Experts of a small language model.
Training: 591M tokens, 3998 steps.
Below are experts of layer 3 (counted from 0) of a mixture-of-experts language model. Rows are named router (the router's row for the expert), up (a neuron's input weights, with its number) and show model dimensions 0-159. Each number is 500 + 50 x the weight over its row's rms, rounded and kept within 0 to 999. Numbers have three digits each.
After each expert's rows: a language model's description of what the expert responds to; "mostly gets" lists some tokens that are sent to it at least half of the time. This comes from a sample of Wikipedia text that the model never trained on.

# expert 1
router:487518479552537489552510537413517594493532520576565586481586490449612464508522478460466470587407467448528583485488530506452564465567502467426478515467445532516425616470529526522484425466555533518494629499521471494565448491547505555529512525503421447467550533539434490552460543449433474529514425513533484446536607502472501340484511448514496501540539412564608471567487541533489489473423468474462501418460459539549450406549459458514457572531481535557403431480483534538422554537470548
up0:460600489591470494457495518477450434580494515577549433409537518555506450510515458470541530576543513420506466549555453456509606505485477465447627496471541529551623415458578574533479598429563549578501584475506547498501567587470467366512456537432460445467598456493502446469476515548553479430432523456475562609624456457458522484474476435473509511538528504531501522525552506528503498398429493453549493464528555513537511524475511490472493538592487477512426500532454467522472445511438458
Vowel-final syllable pieces inside longer words and names, mostly -na, -la, -ca, -ra, as in Inter-na-zionale, Al-Qae-da, Ferr-ari.
mostly gets: "va", "ca", " Ra", "na", " fa", " Pa"

# expert 11
router:491570523458455484413557572484492544479460496506474502435464488445476400587460473572453529450511491423465566584517474417476510400523451397552496426530500505458503498404486634417513609487554415519441549502471530442538570401548563522465591395533528428556499507573515539549526511538437466484478465535470459550462514491444487418510451513547519512534445515518401439519464501479522540388523416556432480517529500475498432575503513445531485522437433516491460484418436523435414469528509479
up0:425541421474497501523504490457449452392513498452471531483512585496415562568517431507460527381522569588462544555521454504435477495525555493527451597512567463455406492508450488568520554536481486567430503451483596578486542559472523525494509408463501491524511521519509466451531414548468498541493530447456520451504515508476477485547499473583514555474424480425472451549515437554485480486393390502396492544518477438493365512534612487543649482563576552490565491449453516534572503440552525
Letter pieces near a word's end, especially y, s, e, ry, as in Societ-y, Bug fix-es, philos-oph-ical, Crow-s.
mostly gets: " Michael", " Or", " Peter", "ery", " En", " Os"

# expert 14
router:470527504533584572551488444472554548475541472448544468510533550546492475528516486515417442546460470504563508569532500415520558536539522515485445558518544613531442486573593609514492497519479534421481466541449415466505528491468531474512540464431468557453519585503432546593532429566517421469561478555478567507579547462515452496596528490500484443478485442570475524457470422443580496482611464548520516454558512540510480488574524551500421596363445486421519456376441452494527565561561436
up0:561491462490488363620541477530501407441449417494545483443539497507517551525468459568465537500460578511531481593394512501505489539542497492491490553443569474515522612498515575484543481569535434451544514486510503510412544521441526506473519434458555477491476482465504533502458509529506405498430533570487463429540480449550497513422550545598503458511457523421365490461586443493547346501549490537582515390533547509480479539520521490445473513502532351487445511486482378516454539520537457
Middle or final pieces of words and names after an initial capital or fragment, like Ste-f, Gen-., To-day, Representatives, Exp-ected.
mostly gets: "C", "M", " air", " Ind", " Court", " Car"

# expert 2
router:511551544536393508491493561573460536450425497522487469463502453499439443523470456422475510467539497526487589349484552483465539447587418599465548544421491510432569478515505475563491449520509579452551455385502525506452444465423442512499546481471503506499418528496403467475523430569525511500476565515445476565421547537548511493507501527465450523484493487478544422444530487514532508523541544602431486485628436469633455532522543594498480496544566484563565503447565577485406535597530524
up0:565530445482559522517481548494404375493514419479526566504486444561552529468458462447397476467533546538457476477426502557458597526435555569497472484430536487562563541540582491423529528579534549512545535484517505408588399464482527463547536613515456486504510454402531482559465545486445500544450481483411413471523540538436545381532551423436450513483452469481452513537564556404529547514401501515438493572521605432561517459456529530536446489466524540563543469520488458424528511479528530
Inner consonant-cluster pieces of surnames and proper names, such as tt, ck, ss, ff, and capitalized starts like St, Cl, Dr.
mostly gets: " St", "tt", "ck", "ick", " Cl", " Dr"

# expert 12
router:494485526472400593486458428451550505633459465516454513440537539598538582392539514512500422517528465444601555470488476532628467519458415484525525523502498447610441444572524431527509497528369478487571494512452525552545570516482505559562453511524552443557371558467470549554504434541434536516430428498592447502461474468606472502495462527518482472553540485510556403485496451545490454452460549492492506547483510520495514576465440424460554529434439440514463549534483494445520557481462500
up0:490467449433475508542433503475489537508464451559509514455480539432468472437490522515605465539526490534533488557527416560529554440493476502456565484450477484501402543463468479463457466448493476604523466444494533526497461475559434485484494568565456491408379565590533410521554484552400513460484538457492519476496648582498521477498542542538381487543540590415463558547477362597557551526512528498485444482462504543497502566590552463420491476504507411403456488456489521515425561539551428
Pipe separators between cells in wiki tables of election results, sports stats and filmographies, plus colons, semicolons and list dashes.
mostly gets: " acc", " sp", " Far", " Mas", "\n   ", "Rep"

# expert 10
router:575585448542591567442507534513523362528605452553492507510507466460464479558409511439538557419495546465446380401447559492406500517525520411591516527553448455468609506407484419580529588498501431467555468528443423503509553497464593504441425499493488455462489442518457478463531479428574570522486495466594558549474496492555481507474434480460451520584533516473493486437480497555458486505479469545455492547474497544559490512497586573488545437583566551490552482491453546536477493456478568
up0:509595496546511552554527481434511450520596413448469464483515417346524452514567564460441573475446473514477519445526517528463520464491520557568510419436516622450463492417500481519568512495439478546537517523476519403496549502547499481464472482490520464586476588479508517531479423536504571433495484579511570397519604541532542443484537460488454519549552457458527414547490458536413438581524570504563528455465462578540529567503389525522416555571435418546465483462447508458460471428459523
Tokens right after a hyphen, dash or parenthesis in compounds like 250-bed, right-arm, and digits inside measurements and stats tables.
mostly gets: " g", " high", " el", " lo", " great", " light"

# expert 4
router:494509443470546459524514573541518478441527552490454492547413493564489493439486448556513539410558549512497532492584454533537458450424446528481558466528534504432494418520512478468509405565455474598478554539552535550488502573462584430556415490534580528478525572498528507419419577488410482432499566413520448514582424478521453583515593563510520442489490508474489563507563513469462440498483468470560562540483430394438536496584502456511646478548589589486514497555504496530592515437542553
up0:485499541537527494532547605513530476539578505624463418479480528528523394528549469552463531461484534433533469452525580566492601479446517484548559500488593489602508506519483549490520505526570554441470449522524530578513589476446673449559501550404593466539412518502509412437538558499478497471505566488549440458528465407441538522514444501490517437517459492514564542595465446463484460494504513470565426534432622444559436546515548459486555603448537480476484534499482497458473438504462545
Noun-phrase openers after verbs or prepositions: a, an, one, two, this, first, no, and small numbers such as ages.
mostly gets: " a", " A", " one", " two", " all", " other"

# expert 7
router:500446530480568525553492544456443415539562492415534453588440551520542536549487435473423448441564567573493480517473446620564510520433526534556497494533426452490539543561438448465467416496576433522454535521505598556457520564498417618594541523483523498621539612477500464456457502503546483484489506529474452475573569496464518581534511533494517539418488586469467472629544542536607419529571552450602523537503555524482531485499521492456476475549530555504482507491555445519493471440529437
up0:492513424441528529470514484505493491514532511521401479477477470450509521443449414489617483491544521449549461442496525448567490509487527530516590556422512516405400520494505504426517460540540438504556580574526562460500574518411519636474537521571478598475509513423508477471477417443617527423436468489439548438525438437521525401518513445471607444536552518498515547498464547527521507458568547449546452481523581514417501550474487443448497542493469610445556435573461486529479392409474483
Periods closing sentences, often just before a paragraph break or a new sentence, plus clause commas and periods after initials or list numbers.
mostly gets: " .", " Gl", " Ed", " bl", " In", " Jer"

# expert 15
router:540437540433488429445522503568454483513427534491415505529436480520541546483453395545581481519538489591458589419542591601563443548447431490427502457484460453519473442433413437522509538545447555540498536544493593593518488531423535419478421507505443496562552561590471446418475554558407518531530550435487511550471463515613515510506543534530522498564497503482560571492527462442487554505513483455523611511474418468493583483499490520539592512559464581548468465503421523518522482425443464
up0:565561483455500509446477493463534525566435466552486446555565483510499487545494567450565522558457511464490477471434396527482468483518533509597584531495475455482468492408504437505457501409439539604618573345456534427538463464480482468483499472560521536483488521480500480457543585499482529504565515354582488513461475529478514526508493498556530562634530497476486455491541456517526498449464511455425487488544431474503495500416536544548589530421468446474550462333476487586617483499442472
The word the after prepositions like of, in and to, before names and ordinals, such as of the Government, the first, the United States.
mostly gets: " the", " The", "The", " T", " des", " $"

# expert 0
router:488555480577515471483519488541500513536513471524560463399459514453514559435515508428477447420427493477528513542502590595601520493392490535573491556383503495659505456539484480521475489531627516476449449473530635569554465536507482442486524493497481453528500531467539598430514408363483509509530532520568530417505472509484509530404471502459544541453499538528444537602504508473611513524479497397512575532513613490485498508504494410470536469482423421549448511484532478480532467530467480
up0:564473483555436603478520455463526521464483389490543542602484606470456503475513556501512581490502449532580559528464545432425553533449456503490552482545465551558468510445516566537460499497451527533543527416505513427514481540445444549584521478505479551528586499472532522511464438475421543463443563522512452536389593461409533578419507447543473525438538532457389577580446535454560512445447507516510569558447507509519521555572599490448548473467454493509450523333469480417512529496468484
The last equals sign of wiki section headings such as Background or Qualifiers, plus closing parentheses, brackets and quotation marks.
mostly gets: " =", ")", " Z", "]", " Mac", " region"

# expert 9
router:393449475460520535557465406398502534480578498433528465514503449500491463529484493601549477524497519511478377405641492496462508479508546429565460443539419527514575508429440576473431519478504419484461475573548526465515593554468502526456423474541531366449539434428487489540551475573421519498444540465476410562524506471515480476543486582477487495460614517522413513510439518413487516546528500531419469452514507429489531446390508509493511440493552426479570531553479520450529507508433558
up41:505561411494565429608474487411516527480531563507487399515545417532455443569454485491562501469532515593492513585530426474616514542551513399456537499541475463463515459502479486517526489504501419497473440472485522468449541531555392542423502495450462535499513525502568591550575547483547511496456489462481427487531411556622509517573497496465542446440484506437438470503524421436532525503425545587454524455402498567479473424529629516486480443497541540550481496493424427412423451557559479
Final suffix pieces completing words and surnames, such as -s, -an, -n, -ad, as in Letterm-an, to-ad, count-s, and nationality adjectives like English, British.
mostly gets: " English", " British", "an", " German", " Red", " military"

# expert 13
router:497450589441549441436544546565459410430530545439491484569406550491525546451528443487524459477485571539525450480444548662490482506467499524423530489542530440504421480470430417442525438592568446515514450430578599535451450610443439501424509564533527559488510453405558444559501588440523512466555466401494585446558496536487494499563526530530468474493470558434463543460500552457487488550533478437565549484503513504440572527507470461515524554538491586509495568493494585507534482486598500
up0:507465457467506529463569529564441467522661563521498471574594502518497503461468492476543466545468513475469473638479576521503501570474459527568461513445441458433474520444506421598454474476501479603482499479447552515362514564491566503551562507559468453516542574491535499503521481554431491370555462482470553498428547603450591459428430495469509550439553538472472490522464561406523526580502416435501460502415502434470426502494446454522552492530450564548544415564481553515488506522496456
Paragraph breaks before section headings, list dashes and heading equals signs, plus clause openers like that, who, He, However, quotation marks.
mostly gets: " \"", " that", " who", " However", "\n\n", " '"

# expert 8
router:379586430529455469526572537439444534495486590479426449451500534506409535493484522481571583568548492492493552558459467467427508507511495493458473571492549546555518586611583513465508518484518520520467471432553410515521481428484460482434607485451477581474452406530448465598550490467566426476553585459477482489512531562496498549454467458530525501518457439532549445472439516557466551419539542490459479414519538530596461554439507498557455579497460464542527388620426428463518528563517501
up0:380481439511451463592598459470643548533544554448475452539507479512416538516466485476571545580485400459503479459489550536526470523497465453486552465481485526521518503441625498471458489523514445563524443442485511568457528535486517515500496545502520517516523560449462485478523554480462399507472598497447492464454500543561491453602497424427545569528436522506583425479523497531459515395479507373463584439428456445530493550473465532570422472467409515582465436484561509440379510513562547
Short syllable pieces like avi, idi, ti, di, mi inside foreign and personal names, such as Gavin, Elpidio, Xenoblade, plus split UTF-8 bytes.
mostly gets: " Gu", "He", " Di", " We", " di", " Ga"

# expert 6
router:535470524514531567539513480565453519500518452543429596523523397555495441411523517559426440436407493599500563402459417507613476536433541570517531455447545521485530446547555513472506524620449522419563573484469410593528558493555437461500566577489520498490525443406536507475554535545474489488489539477536515432422410468477559539413451434503547481422435546462522503503510470527530415465567569424547485520526504410449494480389514542485519498491470537424489507578515480463549521458514517
up0:541498551512458603556499533581430565485491543577509502537487448499539491467505570555510564514530565584475548532491505490545436426409510455510528474544452498524391537492484530505515516539517620567461553464484584576533583498489495451451507511426478467537523464535473514575516532457469547476574548530486468486583460403440485616508460457530545405512581561459519535611521428523435491394483484465425470527476530495537524478554593453481462528498537531483474471489507420343481482448589381
Past participles and common nouns after was, the or to, then a preposition: performed, based, released, used, film, game.
mostly gets: "°", " film", " used", " game", " station", " number"

# expert 3
router:498469436488569441565545454460551444551444479412503481547478479475514537409516568478543510435483509531516408482431502555601512539527521420553501560493492547470551505503568487554497510547451506531497441462439424511452562568609483534592551509494441505620477514455424504540534510403525512456551500526525536464598493501507529495566482413488610505460463505464461547540454407553468491580451511415553504567410587427425579567493546425534521508422474481500406569485559572561531557445480498
up0:493564594493538478509469453497488381502503488496478483487375519526535474494503510508547552572429560497543502550494541570539496464542553497550484459481580457557500520437480486605528557580384582441482440552443494635472556387542437476543450551452489478549494520515460572542557466468507613389521542554563529480530538439493470543436572515527494484572589505547446548603501468477557492474494545382524567497512473488526436492547474554613498546510524391515471539484504500506544523442477429
Four-digit years in tables, birth parentheses and dates, such as born 1980, 2001, 2019, plus by, at and percent signs.
mostly gets: " 2019", " 2010", " 2009", " 2015", " 2020", " 2021"

# expert 5
router:486529553429484531503508508438437433614520456438387531537505495475521452510433516478554492484425474575472513464568445560517518542451442535509519459467509504479546493545486483460516493474501415484529439518573441453405409482488541458542542504546488490508559598419543466429486524469544424474453387392480467470481470465469528467465486660523532506489457493496505462507450470499474451509544490434603636501491462503455487522486492370518605499525561649422442486552484528517455492503538390
up0:545595479476519520413449556476466509574502504510530484566471565599503414445466532524518507554480488556566458528535446467587539481480562533487538509508453463385448495518509576500455522484518528524463470480525576548561490359498473504511504566507492467462493524510453600483496515504482561421500471512495429515685585502575493517566517495482493488400505504554501487442416430520608447515371538431515413445373440473441410463571492502506514514484497538505503513422485474492431433492525421
Mid-sentence function words linking phrases, such as of, and, to, with, before, while, until, plus list commas in running prose.
mostly gets: " before", " while", " than", " until", " Su", " around"